config.yaml
d_model: 160
d_expert: 64
routed_scale: 0.707
vocab_size: 8192
optimizer: "laprop"
beta1: 0.9
grad_clip: 1.0
batch_tokens: 131072
seq_len: 1024
dataset: "wikipedia_en"
Below are experts of layer 5 (counted from 0) of a mixture-of-experts language model. Rows are named up (a neuron's input weights, with its number) and show model dimensions 0-159. Each number is 500 + 50 x the weight over its row's rms, rounded and kept within 0 to 999. Numbers have three digits each.
Before each expert's rows: "mostly gets" lists some tokens that are sent to it at least half of the time; "comes after" lists some tokens at least twice as common just before its tokens as in all text. This comes from a sample of Wikipedia text that the model never trained on. Tokens count by the router's weight.

# expert 88
mostly gets: " mo", " sq", "sq", "Pe", " Phylum", " ge"
comes after: "\n", "\n\n", "=", "-", "  ", ":"
up0:518524493500483530529508617555510494470501479514481514459471493456452526529462487532510444467557486476447492478449545532490507630505496546478490405495433582473384540517479587482488504488487579401558586487528460417443547481566495497555421578492410506541568493530550457504452448459515524419491475430570548503481456630469561455550597526426592464337541536492510533520477471460455528501545480471452468490445595462468497553490527469593569469467535522552513436522429627495536394487544496
up1:525626476571451516534526418509482517466491447487507460449636483469497486532492488464651545404443506509390624583529443487493463521525481449497541489549523504499452475524514464539515438505519553454598453450507466534471573580513487533569483532550549510400492453465424558419534558475544376552521481521503463517450513537501534563487585470512455529461517479528425582501489541529583513502455549430513456474400456469527423586527548428524465452560439459451472457424562476482532472539420547
up2:543578491525479480556400477451389475503568483479501539504568354532470442518535436498525429532491486544508440558569436519521543563510495504558466529514570469457456564453491499547364504574482468450555480609511447357396521523526539492546425489514505530610556515456420406497447495448468549523520484415542480540568547448488360511513490552511537506552483455469607464521451572475526452504542532468477544457451441471502507525513564589545469453483463490484496473587508502552500576516555510
up3:440574501517495529463656480465602485557463540479477443555491463486435465462523471615375506480564551444484484534467441517567513419451437521504549396476515479480407508451494486468617433393580495566461448467539507489473574526616444524553413545588436512546557508463577536426514499535527386476492496540481551522540528572475468548537484550485502513425493530441449387483497526487560494487457576503527474512521533500455448508533488414543518615462486541500546522550510576511515494526531508
up4:520491416511575572498498481468513490445526551474438588513496510605417447433484602465513459536483466438496415494525486560458445441544592546512594413488547492540532582622457482464499548475520461558533524540493562505469553516503573501447477602456419448434451445521543471508539474524497514483544507457472490556455572536548426512484450511483436434530553571558529512520495549388531501444538487515517587415495505455505539541537538556557448488568525549476556597560481627458454439417436592
up5:479537576569528500426492505548381479538596542442574531490371528520500446450501452496499486558502525463445556523514564524502536558444465494409495421455546542484515463520491530559509509552527454448579530543443471458489501476549483433584420525512522483472455523504467506534401604531474513500547503582509496505444478528517456573424503406466544627475549426401401502491591551471438511564511581476497514514600541550499480550490450448540428409459417505446568580518479533565498413491569477
up6:399571466503483520503523390534487450456607556468458551519431540558526505572510507488503520556432466459471460526445554538537575485483511444495543411442489536570539497541547462547524467498556590525453422447508344531455511488502432532544490500574503465529504467548477510491488491494540548469475547554515462385532534512521493511429472593484430395470539502472569587543544509546487484468547515526474504419559581480453444518575397555502418455518399431529457410559525553375458465557530556
up7:457472481524598440454503423485488585529490383518547553541613526490450529519521464560500483528422476445477595539500452550429575572465533437429514509496445551412431436403565463549423392480543599463457508429394474510493505506463458532481493558461446521481516506546521504514456529535523489536544514511557510552465518468450522390509504442598483513503608601479402511518475490502574515541530540561530586478507498511526525494558531465481394523495396430589495468469550489498453564583522456
up8:497503504481460534488543559438507516481506502496463475561470475517475481529364472630574499441526538505591429518553505495445507561499565453447597488501440453510563484341558506499583506430483540489557489480424539462538447477486526540570491519522536518438514538548568469481487558493562518438529401489522494511493458393442531445472498492577483517518528567453480365456521530407427454412509607578522523596470543503523475485523492427503388498523479451461547439514526630453563512560479486
up9:502431490502530558424416442559539530436506524453411453447456543507378443485491462586524523586565550351505489495470488576520435523502550507525462426451490460430509549544480559542377555403586432570544457468554530549469522433526505508518530501492525534541580471509480529548438494515540546490536560506478541541426538571473498530461516527516583535425504438429542522444476492483523474498524525424551540510453469545517414529545416486515592393561424473440504475438496545572536471550474612
up10:484534475494434465459464360482603503474494523374553537528529463551560513513518528566446476540487520504427539578462526516560506517406507511503517429427647482458431537464483531406479463468501531413449506487470429413416567489465417487482465533473413519525452531495582439509547414424505490495540478495512496472533556559465521565516410519560485534486504537485477434522427573473400473441486550504484588550501495582547419531557535558479467523485459524579588479456472520508526509588426605
up11:461560498448542561480499561510499581452570458562570487473452470428526504534468561508516507467462446385505598579447479521490591500465475516478552440553561560446453451541539539462441558471579419532545484531560474477412550425628531520449398503516481544394470489492441426502521446396485581486563589595546540489470519521519435540505484352500574551533492507523484462484587534494535564438496497441505478467526511472458479455495492392502407450441458448467545426476531514510530517469509543
up12:411543626459467556526430494441459392407554406457462471509532507505482492560532487475516492567576468516476439443500485550531488558572482539535495458481525541535542545556526532474566475555602513436480488511443509423518438521516445447517467478517401441446623434526589489492522510492557423533512470509525502513493542531525551608429558489499602499527528511479490498623501539424540538436515441441474463449477513517508582377612451508563476592483411484549548518467477426549464495575502488

# expert 36
mostly gets: " his", " her", " worked", " wrote", " earned", " participated"
comes after: ".", "=", " He", " he", "\n\n", " who"
up1:446466487428484447553552478504503556495505499450580451478529451554517465432460437476561494521483529436432412588594523452511495545433516503443456511571418484610400425569554468519559447491531448513486474529529483358482550423471533609547406487435399475508490497523482523452454633511521563530542570440543459488597611522499503495502423510538544505479465553479506518518478554411463568535453504448433521532522588444508488547508513535512475553549563528530534518526504426575419547537541545
up2:638445494594492458501594493496416486489459518463462587484405486443465476441535428527453540530533406491468534474519513601527500453523616447540479561531391553556531451488590519444430485435567546527464547537554523523467541570470436583506453505579528534437532414419504463450475513382442499441490487508463562494490517523470484535446553576510531431519489612466588490523551494520522494529463480534528456442487565460567504510516524389560458442465522476571500473473495482401483431576483535
up3:471478475444583516544520544508510463513562598523494529461525497522435543556427599506482514525496406421553513476422439398480544453491551514493531430546531512544444465481547551429502488487572465498642465480526473570590425465531455499535417570552433459383549573497450378512553488550566481476533443442573509522530500512425375483475445548427484520458545450522537459562538522511451551529529618484588489443442531430513532459520479456527430442489513497550597468478527423477487506466475495
up4:451352518453473494549524497492590518450557512443544505539493467439541520463513468518447512549537460419477481415525528460505461496446538562501424518603420492521442616494484461474522494427530529416552483546590488450430589522535556520523404485552374459552565529490441576520527511479412541558525503516480479442604504501531448435517411473502458461415481567424545578561525558452546567501428570518498499469607503461544476438502513530578416460519517531508469471546460492580425487480549454
up5:474516566521476519489564448452408527422552522505537450565577396492446468524598510464464539558540471513516535472588496453489455517524388548476458484479520576407471540477540474579515496473539505467607545402591554524442442450555508495528408526458458501522437509522509517428562494538475449468526535538474541451498532541516527454523470417605455555520524573550496449504526536488533518423493438437528664568485501456474423593560515484443453473604530425500464504448476523465474554490529371
up6:506348494535493548552439523495596489453431419579438487469475514521418422517582524548450520486467490508527545524415466509486439474490468491455573492498588597525492572543485526423488508484477441530392539483522465600585476539479514486618458475492497441512567407527571478463534478459501515553543497497377551586571568464405471525402480384491439502494465516543496482491493555474553533467542433471582429473568537519502482405451477497489453520569459440554493508531532520490608536480486532
up7:564519485529565446529474556420550556452505444525543476495532507533491447579536452599506524543603626521474566477502454535505475431550557445499438485582463518517506506511560511475520482553542459544499448481504480507613456463512520488506480573473436566449462544462517515564530533483441499428569572499490539484464444544423498454451489434642495532454512476539413480466507561506498530345541559413477570481504550495405472387502395554549429485461554575497513421498456489534500577407494428
up8:539586538476519563438519524455460603484602417453490431487598473477446409488481522473489482481620454377493445523521465479539574522430466499540475428567422460546492522472550509497462395535574441559579551536555504458554492480546460467513496518462524494515564546540468565526491514480460537501553478521498497477503419525428491591558536568503500525484476449513496517546523459461541493470395479526417514448517516420513566394458520513505544521512576579501554480420586337523487388550535498
up9:512475489504474508488455483535498545488518529467439550513417532532402442524546556551454538619516433440535530501493602430501508486544549519461459430439570473523413596458394484503506465473639528560513507588489370511564469527522438480493509453551593490451625480541575520518457527462466544478512551532427491539459546554562493513503436604592477485591527484434546451498433550453423434479467502444508455410523496473479470503503468532544527490514498506452462410505529588410434438548457462
up10:492441541469482498518409459575409587454442465430517558487538473537541490552550385483564572488595485460498441502493535451488556461548639541433409521570557458494497497493506461557534452535497547443585537525558404507459553498458482422451459487405498585564510451540368510516487462566505536462477568549521484506635495487499426459504485588547493535528566440429536572508524510457482562541428471479459521414531487487483417459486468513592517535418480555511494508551486475533444550486576524
up11:540493519524577454493566599498523496456503521437493493513461491549500379428528488537432556503524483592493479471557489482334506509509391451601510513467535496415494548465402546477406473439467518485514445531460580409440533468560531480481443459455513463538485508564447579599518528473534523485484455450557420467490475530496562496519572497453529479497570502474538634656505451445545430540473484543437440478486597430501546562492544462534456586507569510497478450555505522515550474521502436
up12:562377455449421450451436488470564506520494448450469463478444520626364469476389499650459535579568502483486477547468490556476587469470533523467522432548529386466487508505550491432394540525439506550507514540485555433482511487536503501496442480509481533451607573467532496474519467558473563512516562490487478477651509608456456460514473488516545495467584461516548571645535521485535491452496555525387530504490496426438542555556472450526512499473570511515490498495482509531501462493488466
up13:514601502555580412530474540436484524522482571460564445473492503542533496426459440560455469430492468480436543533471509539509592525496556525486562565449421443531368480475514475548463421463571475507600488478472576479503437517528433564468497545588387504563501499455461422501537547494485477432491472483564533500500611514406527484457464532510522483517505505486481504484439420397474525453471561391486527506530506568433477442474598420470524436500478542483573496511524640555576480595458565

# expert 6
mostly gets: " experience", " help", " prevent", " learn", " try", " order"
comes after: " to", " in", " of", " and", " for", " not"
up2:506561474450497573465493571485434642466584596562516496528586462513466457490495494507576493522499532466438507436476462563495490527516583520535392457466492531524546603495570556480415542418485461453433486457482434453497522505505570454574486524511474508529545579474389506483483503518538436416564588450527422563544495454437461431472386573528517602465553420551465505530443436451533578513420560455515552529508579503467466515585471512475482429616468506521526518504488495592475510511538463
up3:422420530447464482507440515441671573437541475459484495460578450450565550536447548479498510440539517438434439516466516561531511549500458522514578476506460518461531582491446486547433467504508537379445501478497399503508582423469528456536477503416524468474525514573567471508583590528491494541507460477525505482459523494458468508479496485354587504489557549552464563480487481544437583515406541601458438536452501481472542409467461473558521523558473484464531462562579449562476478523517645
up4:481521590612465507453523456511490557529549507481448475510539481522526515540488463454598551474503501470471605549488478432551604436599608508475456440449572426391497601408462542559498532468466518477542400455536476455472470465519432485499490588560577515534424463552539534519466565497481455409509515503525529503501495674542479502349522449452519575461547509479473468438479525501515532416501519504456559493490486417459449466542483483518505489419497544632481505459543521437467476468519531
up5:515500524417445483502529494439505543502448507435533437489500533475551480498544553478598505491497546466439529466570498481493416646536484484481474558489451430541478589415493541485480557447424461430516518512474409518602468521480498524553458565444497462506520435482471471494446537534431503506634553423555474555457632458464442535508549461566522542439556509460457551544587463475481491440435495448475504543514428511562478453460511456508485568495531440601542483542604483563457473683449535
up6:416531574617485496481480476506391553421530543391542427484443460567519548495532520506436598532589505455494533546479516524522483660483502482626526522535489469496533548503468473587516472370571492436552489518505542477538464482530460478557452520457515504429502550512432544452430469514483469393575511471524507537523455495485401567465562450495481554494563536460580460462477549432448537387437476559455532502565468501533534446511418570538507514427517497567557457550561470510465522553495427
up7:483484506390472534536451552503492527494499576473483445512579528528467449593505426523498534482508425441383510556535498508484590580541471453534448548455409580617503568425409441413539435551560463357598469552458569426567457410554492510514426644450534444490552470565542472562496500499509529527508452454522472504456468567544432525478400503499521512446510458563481561502516528469506588529507511543461494551546553551503562502506525413552416496516473521516579495479490468504472494508467479
up8:556584501423481494533523557483511564546592602445453497509519443540514447554466462469496427515451497395456541475493505484486534511485440446520527585452436456528495620474429441505518465486582522354448462562466458507440612376531547456515515512506458462567531493552525486515577495512491403507511490624457506418524509508462510566492513486475454547467551470536566587512545483512534605437524634535552493581481539462510473508482491531531481490619529474490449442458543545511440546470473399
up9:498509577535504499518423506612422473496620416517518534531467479469580494476483400496617499467500491495453489475461480605506521535597484547383598498495492470480441558570484438428509481535487565499460478478510503485451454520509501507457457539432498396412485468497442438485541420512578530492473514616566530533609518587406473468517429567513465610526502494564521532543462484420519483589536512529528528429364503528448431525506431527391533487561517511471496519535450462496483529515507468
up10:550590637520568516520481584489551561510561455480473502472474526539506498479567582514461565550540478444476527476620456462498503455498431496496500421477506488509492497514480579534529520485519552474496457519496409457615511431440525480514438502455479397551430476410500566428466592480606448451433506532490510390507533475492534535397483485536555499426498442442430513472496454431484479547569524467481544530471477504419547479499390492454465576608585438628480476570549500497405476487481508
up11:576544504570489533529556595483558507486533527458583485520501510528545569427515506522520518469531509407464435573531570453556538537494540453508455489571429632484544514559494507480527489518453472474487489557508481463515537437493492507545468586435454493588437415536575448589542448513480498408491471478506417438575428457445462454450458508428576528413539450561523468525639397464466509510454526553510487481475599429556510401473478465594469528507551401468575523544493472442394466479490548
up12:459479484552477427544440516464436575476522537550437480523481477495507501461547448464562444493547559449525599505466443628456513457540557430597528443569519523588572553499483478526406449499473471579470489507495517408440506577484483464541473590503496500381575450530411534540502592517496446473616519624512521466502461461559479561487513525411494550420447528552438527516530525542474487492482513483473490480545471436482495455510470469477544388361456514588453602488441430547503488474471449
up13:530536496598571471471427533475471535474533462453522533429509412533449542546399494480560453540491441586494473465443523532538530572477561458473518451430488465513396550498503501471564472515471525544567602489503530459537488468460613437464431555546503397520466489530560499410486497441667558529486517457459494462497462581367445420417504425519422430458530518505434523504477438454568544522482509559481559590572601479408546524502427480480502475533494449493482474471557509555511563487524492
up14:541465514481606514515558529491561575460487548510538459499539602543468522491507488475462531553522568563497508456540402506483584501585538393452443404428573497486568519542460519590509420547511379498532454551481512444471513469506469519543453478427495496529507462512565551560539595445548574384533588568519526459511518475433446522503478480496458571446507434607434512495480518475452558412431541387535468512491567482506463470439488514515576585500531349490417482539514510508477542438513475

# expert 127
mostly gets: " professor", " appointed", " footballer", " married", " born", " assistant"
comes after: "\n", "=", " was", " He", ")", "\n\n"
up0:540441529580565429392527510468470477492599477549406521452473514499489521448512486498501553449553495443492527472626474546527506562511553509537566456435406564477453408463480520492501544429597464423603543476509409433564439367520477533562519487489569477489579526520453475522495462525544518548570479508593545454503515538615537452509493492490480544521512535519448490471503573549476593481484571481532416471531508505490484396540450507461427411493476486480507578514481498399565514488353496
up1:497497516543560462441530488501454541531461474514454567526512432542480422475570413525557563536566533436450443408531436585566565499538558504519502528459467444523430506504472504417459501456469543499617568526485410523531489559481504506477466584411456395574486482461484441547563542543482570491556444454568459518525541491449465496512525508551575531453464511493470557563529537338520490538478466528441444479461446588400471475427510492555503547452416627570503501480574383528528545548508529
up2:485446563538535517556536485476600523453445526385519403496437501463516432486485462530488519397477425467440478487499530486514570530581497575454555483502579424477441400486565437502429553515489512424475492445571459462546456560530416456493508540471459528640502526491544568538518602559513534503639478461462433411532499528419495465469591542472576538477514593387540546459526481474510530469490516491407559504498530472465427524533492450497441453497539497426543551555493509511489504526620455
up3:504505493476533448537431416457477499494517519538518508509415654502465539550525481515434484467549499435446501574542448504577572507497605439466457435459462520469407466417581486465486473482490477508492565419457437447489437559494504516596508542460566499460480408496523559550479489534507434529566453496489514442565546481541560522513484495500387495479620450473425433484523417466430460595522545466488642522444499617409476502536521488561558484445489555510470478520552550461450492474402581
up4:559417539570465459552502579494483535511447493505479517417428514551413468499456509555413497491467482415487567508467519498557513558515522493476483553607417481532524632574481479502470477549458642420482495519513583481534657550500591496597518495521455461457473449550459538455492522539459443558419473517489437477487510621528532501540508504483555525572489427484566477567424508517505496471470529452425535389501483455465537507439503474617522581485525543552506537544511550450474452465401559
up5:528449566530525465563544586460506537491380497539510491525436556493504493485514489514514512427561491480500534448462453474566594637563383481484422411526544453518504444497505527474540492474548490465516555544544399535565487495466510383475464587405516538494512529472423500514455552472547416471511517512529574434485497523531477437499508544485384549466477550507545474452510536364515507513444600460422457427537511644480481495425509501471485507426566489536517424531521576536407509556542576
up6:522561510433431553433535525510466519458437467410548492552558521528438417509528493537573547567574445421399476437539423516421559529401562597496413499457512377506449461527528518449530583503572494534568402509521537407469452426490439474570494581498476439512519476486580487471454582507497511499567554456515453497514525500455440461478473446478509496412485578522471477528519495363504499590430479526491525446531555529434532529455506512464403446552510415531547424509518475447492463575506459
up7:650471525570423467440501368507449493499526493500429463486518481498490488525565480470583506558517512498487511515487506559493523502535465560533514409564477477508505484554549523569576540592508433449517428548487530431585432572450392461497529569485471523475598455477410461526408483471531532518509515502529471449431536447444421554496470485480407476502494433560504534520437514534478522498596520436627490476486499493493432480373500530570522538416443512570529529514472409459493534473376597
up8:540524467495497554473471497474524525483501464462372448415361553508396476523456490556479499548560445370511518578418558485570477517543573519512555515491520507491424519416564429507521513528573449444527460402547530445520558447597400492507518548486417486560517495505550531555525545552576525531489397493500529411523468503509468502428535557510567569381571532558503505593529438471469517482428497456418459552431490459457462536491513492633513484448537538528449548461546551495513539506457499
up9:507585465507402548571493452505430440495487445483500509444415474515362467445494450510469663519533521424440490442495558521469481556530531526500445464562478447547432578469506497432490550553464496500618470502530586451595497501528431455534557618493450437520540550561520516455513496518480525481536539474461466417512498534441480508516575368483478499530585564518518538556432501534557611506494568473487447519473463511449467460398521396502500522469537579506467470558517449533482394558470513
up10:489466510535431488413505410459458496482632492407481440533513462522475451576491458509518500437549509423423482681494432565579580566555512478574586592534441471556530513515513576504443504487513453532554510546497537546638477509506459487568547578509448502410442461503415478537527598444485511565515560471501534529528528525528449496453457465457471483470532517539464497483487513455414388511540454555500562538453554629506535524424499460537540444460509529585492456493497465507537455513557473
up11:476443528487506505473481451485588498549574487415377475480469526528451577456463515561498441428542439480424498540462546455403464555525450451466557477466420411585442482516608491407458537516511584460600431452476499460516396494561456488545452579621426506451497492538536521563533487474600552464547500489528514479535592425435493544414511457432476483450470581503510526548519465538541591537590531529448530608510456530488480561538463478463493524472477492494487521449558407563512432514507523
up12:487418549484460574403516473507537588539468466449448432472529541498569459482505490434473542560391459547475539564514532525451369444487424544587580565442538567546461536428493522478516506511474500467474481446456490531501558492519510515471452540570449458593507461507564352537545638420568513467524458497394478594460586493429438513491533520575490511513516451569414501534532543538515487463576509477521494486466614509455535482454487433445506500602484419463522558441489531474480524453480536

# expert 31
mostly gets: "-", "'", "–", "’", "|", " '"
comes after: "\n", "-", "|", "  ", " non", " al"
up12:462461561502514453510494518455526567457411418434529494470484483657568475484506301500498542405487487530439456559519517483573532538375486510460569443616517567503513510507476527487542439527533448520495579508501538529565514419470580545524530524447495507543516401526453475496489536466523408477506519540472492542535511441490372542496427531542494640535462426463559484574503506532541450497550450568498471525440503483488525473438383501521542509490568544481536497478526530408533566447471499
up13:490533493501436496421503514517528498494546457491577490419568459562453501511499496389550585447536430452481503524400452530583421555497512553465420534483463465494514543481536563555428488420551521500557421513537507468500487549565431413494456455506426467495487525473474471447544553488476421470491529531494537509572435594508463559492553496540415587376506482527562473533432508563522490405546469454500621460501599485473485462383456462460379493514570449511494445468518579568558488587546570
up14:520607491496447512609502511403402557409581548531466504396527515502523487466503510583527579410480458511481472480517432533477524462524413496497576478585474509537439521518499508483438535501587517476408477513523550510505512429531462407550473469562469555603544459511562438516528540418532494376525575433503564442520468458503475475484515456472524577483554471496526434523434470518530531463501483545512507372568463452531496495503491504504541513603446379466529571438576518549507456470363444
up15:570508574523570432604512416529442575389503500386374474444518519504462519570534436564501564544491449467464548551408464507453537485547503529525567500523521446543550486478441456480498547479590544576572446466543463392412621478555496520484541501464468436493510429472450405483554519545488533475564500509532422492500472506515518488554460522542479361427596500470422539538463535488482604503444537510483529562594490533421490567464507573572530514463518549468504479527514513456496459503438509
up16:454487540412533515495479553415495544444478515430445528474423526534433515600434451501545433437524472501507419503509500487570603516534521526438525530524466453470604448493516464476450421471537423440572445539407576438523484457499426504432522523509486434502433512548496508579542538463605380461460498592592454462458560520459488498537556460558545569479522547427471410495549483512465461424538483425551571502448478536409533449514503526461482433507457545484510592575554438412514477483583555
up17:403580512503471528510502426492463475482608503538542489555479371501484519540492462578438546477540525520523506536546517501529575474492490505456452505504461493534376483509567427455508457514556499600416379487599411423465467491539444506426499500497544518473482536494438471458484600383430470489468486531435470490503514504451394550470467488475426524546499534552523459636541534453514546474447506528473548377570449460411473493602585579538494471533502546457552452550481507444533472453459574
up18:490458477480537532436507504518534496399447430517494414513513503543521564411586578426532502488580433451521484545623447494531454579542499517472503500537531455474561489606501574528437504500500535391461409514517454557496478482534443513517461398559527489457629505498463518464404537514532487547479497452505489511565485566418412511493491539425644470457507470493528502524637486436594480520521530495479473442391505613527526445430542487579437490547432496490595490539473458496484494520519481
up19:476552540558475446508460435445474520451525497467491402402396478562485484437508481459566621533459497547478506482460436468497509496552526571484512487531546477541516436459453390545494464517524487584434508493503455434511515549584406506468566418445548541506482466462451480568537569569500437440549487582557455554469555519500517560408582480551540543558538459498503495512498554465434506483565453422600550420498478563534502488481418439476594405575383459484504461554534541514482451569392529
up20:550561477532531460470523559537545500442544466547512496564464633465507515472496414601409545460448434496518583524430469611532553473480463513515469442543533420520534505463453509435488522517487481511383480519464430499458497492542446489436524521561530428550464509513572547407551532513550506548471545444472580464487557572486533560474539523427497493429563494432563427490509417352454503482504547567586492478489498557434501464475418532484519475495590530552539588450551607486588454475592540
up21:584510529476516477497489480407575523459464487428475426467382472540520538543440425526546509473529517557470581563473578546569543455549464485428608414443437552566474505470433510558527620475464474475571518609503458501535539524550500481500551516411464476496518440450489423503514493579504508477528509507560421527475561486459524548427496356503565607565550486512502531484535490497453534506555456512516506512418432454532554439520583545464601552558574529489493525560575542473431431566437496
up22:474456575533510487517505534552599546586501449443521408491476555573528445531512453547491479450547532508442454524522392512492462510544487521452471302529535479480572564512493492571489496409498454421427546474501520534579571472528524436491472505500547528511487510483437464517508421443492464537466536487523397523543496513507474550479420516441578586459499392486545600497426448521503554449417504546408492456481445560384475504469459529587484596531587523536520533438481601470527467529435519
up23:613440533491445502497503489435565578464501524471491478424363525531524409549457392482485513469413527496400461593510446493511533496520454528469545444575554488462564547526526585550574497499527548581518481557468517532569510444521582482427458487539514449485430505458639479456509438485630548510466471497527428518558437573450517541397567416493563518464507550468531507550546438570545487479436467486487443466428503434547547500457461507533509469484521477522463595512536396530484496461444428
up24:527570518424523567512502456475512477408583508475398498510458527585527482492478515406563460525598560523469529528608508458531659389584557487478433543573421536574525471514462468606508392494581484460455545536541532482487457568509548547535421522476443440520550465421518492481517465497563540518503471480505505487485531486490463462481593477566503530507542434409503562451566515474589444478507528563560467398471465464476481426475561490546445517528486519496474525486508411373423496545461509

# expert 100
mostly gets: " School", " building", " ship", " house", " development", " government"
comes after: " the", " a", " The", "The", "al", " National"
up0:549514517496407529519595479457604645495486424530528443514536555426482501482431447499452481488411534391425489574436501589642459566555441511480517554455547527605531506482501536518474415476508464509461479541411500605465543514512525459540532491478538502487544472586462553512505476446498548439497560503434588489567460498401496560468425469520475463429513462580535455492510589480538552526493480527581506534454518413456456482416498573563480501583550514460470511529524478490546512423462419
up1:586532584534522463590490433480582538531490536483485412365438545507453529493580430499530455537473524601452519497488491547448516581507505528477488498447442496535507481483461481522519462407504456470474424484536480422534519491531480445511476596461510492592489373521538399459480490495479440508499513512578474554528437477443552424541496567585534527517484434574451578497531452463478531437501557435554487602491555490475504567481418540528451599594444443629454477502557488605521563459500553
up2:414571478567464517558484502476533567507514470490487513588512537498440487526439463518546585499510413430486400545446531591490502654455527492470540470524575452518557558484511499383445485490466560379499495568469512491505512510505531419487442530553471564489394520553449557477507508553608488502521332560485595482470468522529474509487431422472582524443501545499517550535608540480613562567542451477465429555531478499521465495535442439524520531447500553517435426506521459496504540457552489
up3:535512432580452483467483547512388465508488517533461517472520471467469430513443520536477558485482560481458485525590424536470562532500517547545396487430411431497530459572579483505489516541447485504492523536439427477572497417456549478610543542450574533434538547399507451566481434474516511513594590514520568482545516515459453499517506460460566508520561430539519508477470605441461460552515538486403503486496573450407417473599421524481465484411414624566498506582563503521485544593517482
up4:562532601472510544469567504502587519496479540471426463516432492520560486485425519484516544472528468489466532479532444577443505507461468480385511468438485503471521545449418459549516480531517474433424512506436476469535525541502585543371509553545590524623519428554489446482489587482405333495528601534502502535439556557424527537556452536433427477497547551515541538466554477552525522523449563516456457488536521482488406392583540553526565510535498475640566489484540505488499452564497534
up5:511497470525427486566486501491588632525455523421527526518581480604568495471462457479354575516574498521506522523475471566532527512489471469535539553504471384499469497456463456549489510445548518530461486473616527498558526470517427559537516503502555560487452470642533459564612497443481511443387567506476486517486446537471542478490509520552542517450516428482420393469478511500562429516462495452451437468398473555487423471399471507495528422511589612484547541564502533454431486469522490
up6:481510496527509476423498473491583460530570453477433517555373536500498511506422387448487549475511565450433533504498416429577521468454521520498662546494444582523488495418480543447474443459482527459412544528571474508533547453507490501514490588441443452593511471563546544505529539494498403503596543525510387502468512552475565457518507551543618487460527510494473512455506464569554548516573535516664432555476548528437408508505443500508481473487508469526481458501607521535493587453494456
up7:518519501429551540533544461449527518527501561465518426528541525475468459558480518473487517515610581523488549444516444448554453564596489541549608464540459600550558486474517481471499527399514566576494448483558347499479556458458505488489431429432374461507560497490517451617453491511537492500516457537501500476497482418527439548448412539554489601380484464531435525516587506491473546453531468576465582530457477525514445510463438521574495523544587490450500537560557544481463578494403567
up8:510566534533518507509531590503518415469533571490443498502518579605486477466499559473538499576608541554419510570540402510541500488550533502518468463480503555511485582587561548497391467497450494440547589466530420456465498569529517460544411545538473377517486517500552518532466415505527522465533547494553501439507415490603492503521503436495486434437514505335459451478503456520438584546527530477484487544500570495555450487407448390484447467549361523488450548514477487454462511520413514
up9:472511612582483508536409494528487546498605523458528445476540526608429580505415581587399528537470480464581562504519560395501393476515498454540546460490498485489482447439494558451511464503430461468568508586611542438458551496484462475549449488500566533525550522478440486540443530440595545509432505555443441454524450509502567536475469474511388470553504591488572532473426464509528538481406387501465471472513485511490524549455443534496500509535414405507472545451571512453514401525478494
up10:490578500572533449546477399486524514460544469471476520574529444530439503464500414466394497472553553557475510565441490535501489570570524556545620451516440492493597499606503500561530439462513530570584532511540474501558455440541463505508532522493465417458528511631498545565494550512552449397413521443440537457472609442528537454495644478488542580554519530460505492430559556519522566408384481482477459452508449511517420501501459479459498434456484457468471542557472462503432492505476418
up11:583490479509441534524543454464577460546458491515509505492509519573472444533556460567442647505523450406450549507536484495478535483489536407419450444483547571491598476486507490463508511407665485475529568566455552490528418498454518538451390507571543539497493542543576525600449521451530453501416450502449474448473575496492486514512476446488493569460477523427427549481536545544585629510509551443508473551525579461497508433486464508521507550613499450498459464570475427470470567429563531
up12:494525529589421462522583504533468574526501481426465428406445532522467497501417427491430355516447376520430530524473530471410521502515497462577586472539531444549549520445572494495490595407496548439453555517512485489428537613423539445514469495497490564499556503434466534534435469411573476542590539559581453485519553514516570462466440572498521512524569537520560425514485474505494550488558515496434458525461453494528546510491474545570526441501490505522583620504541525481471441510392459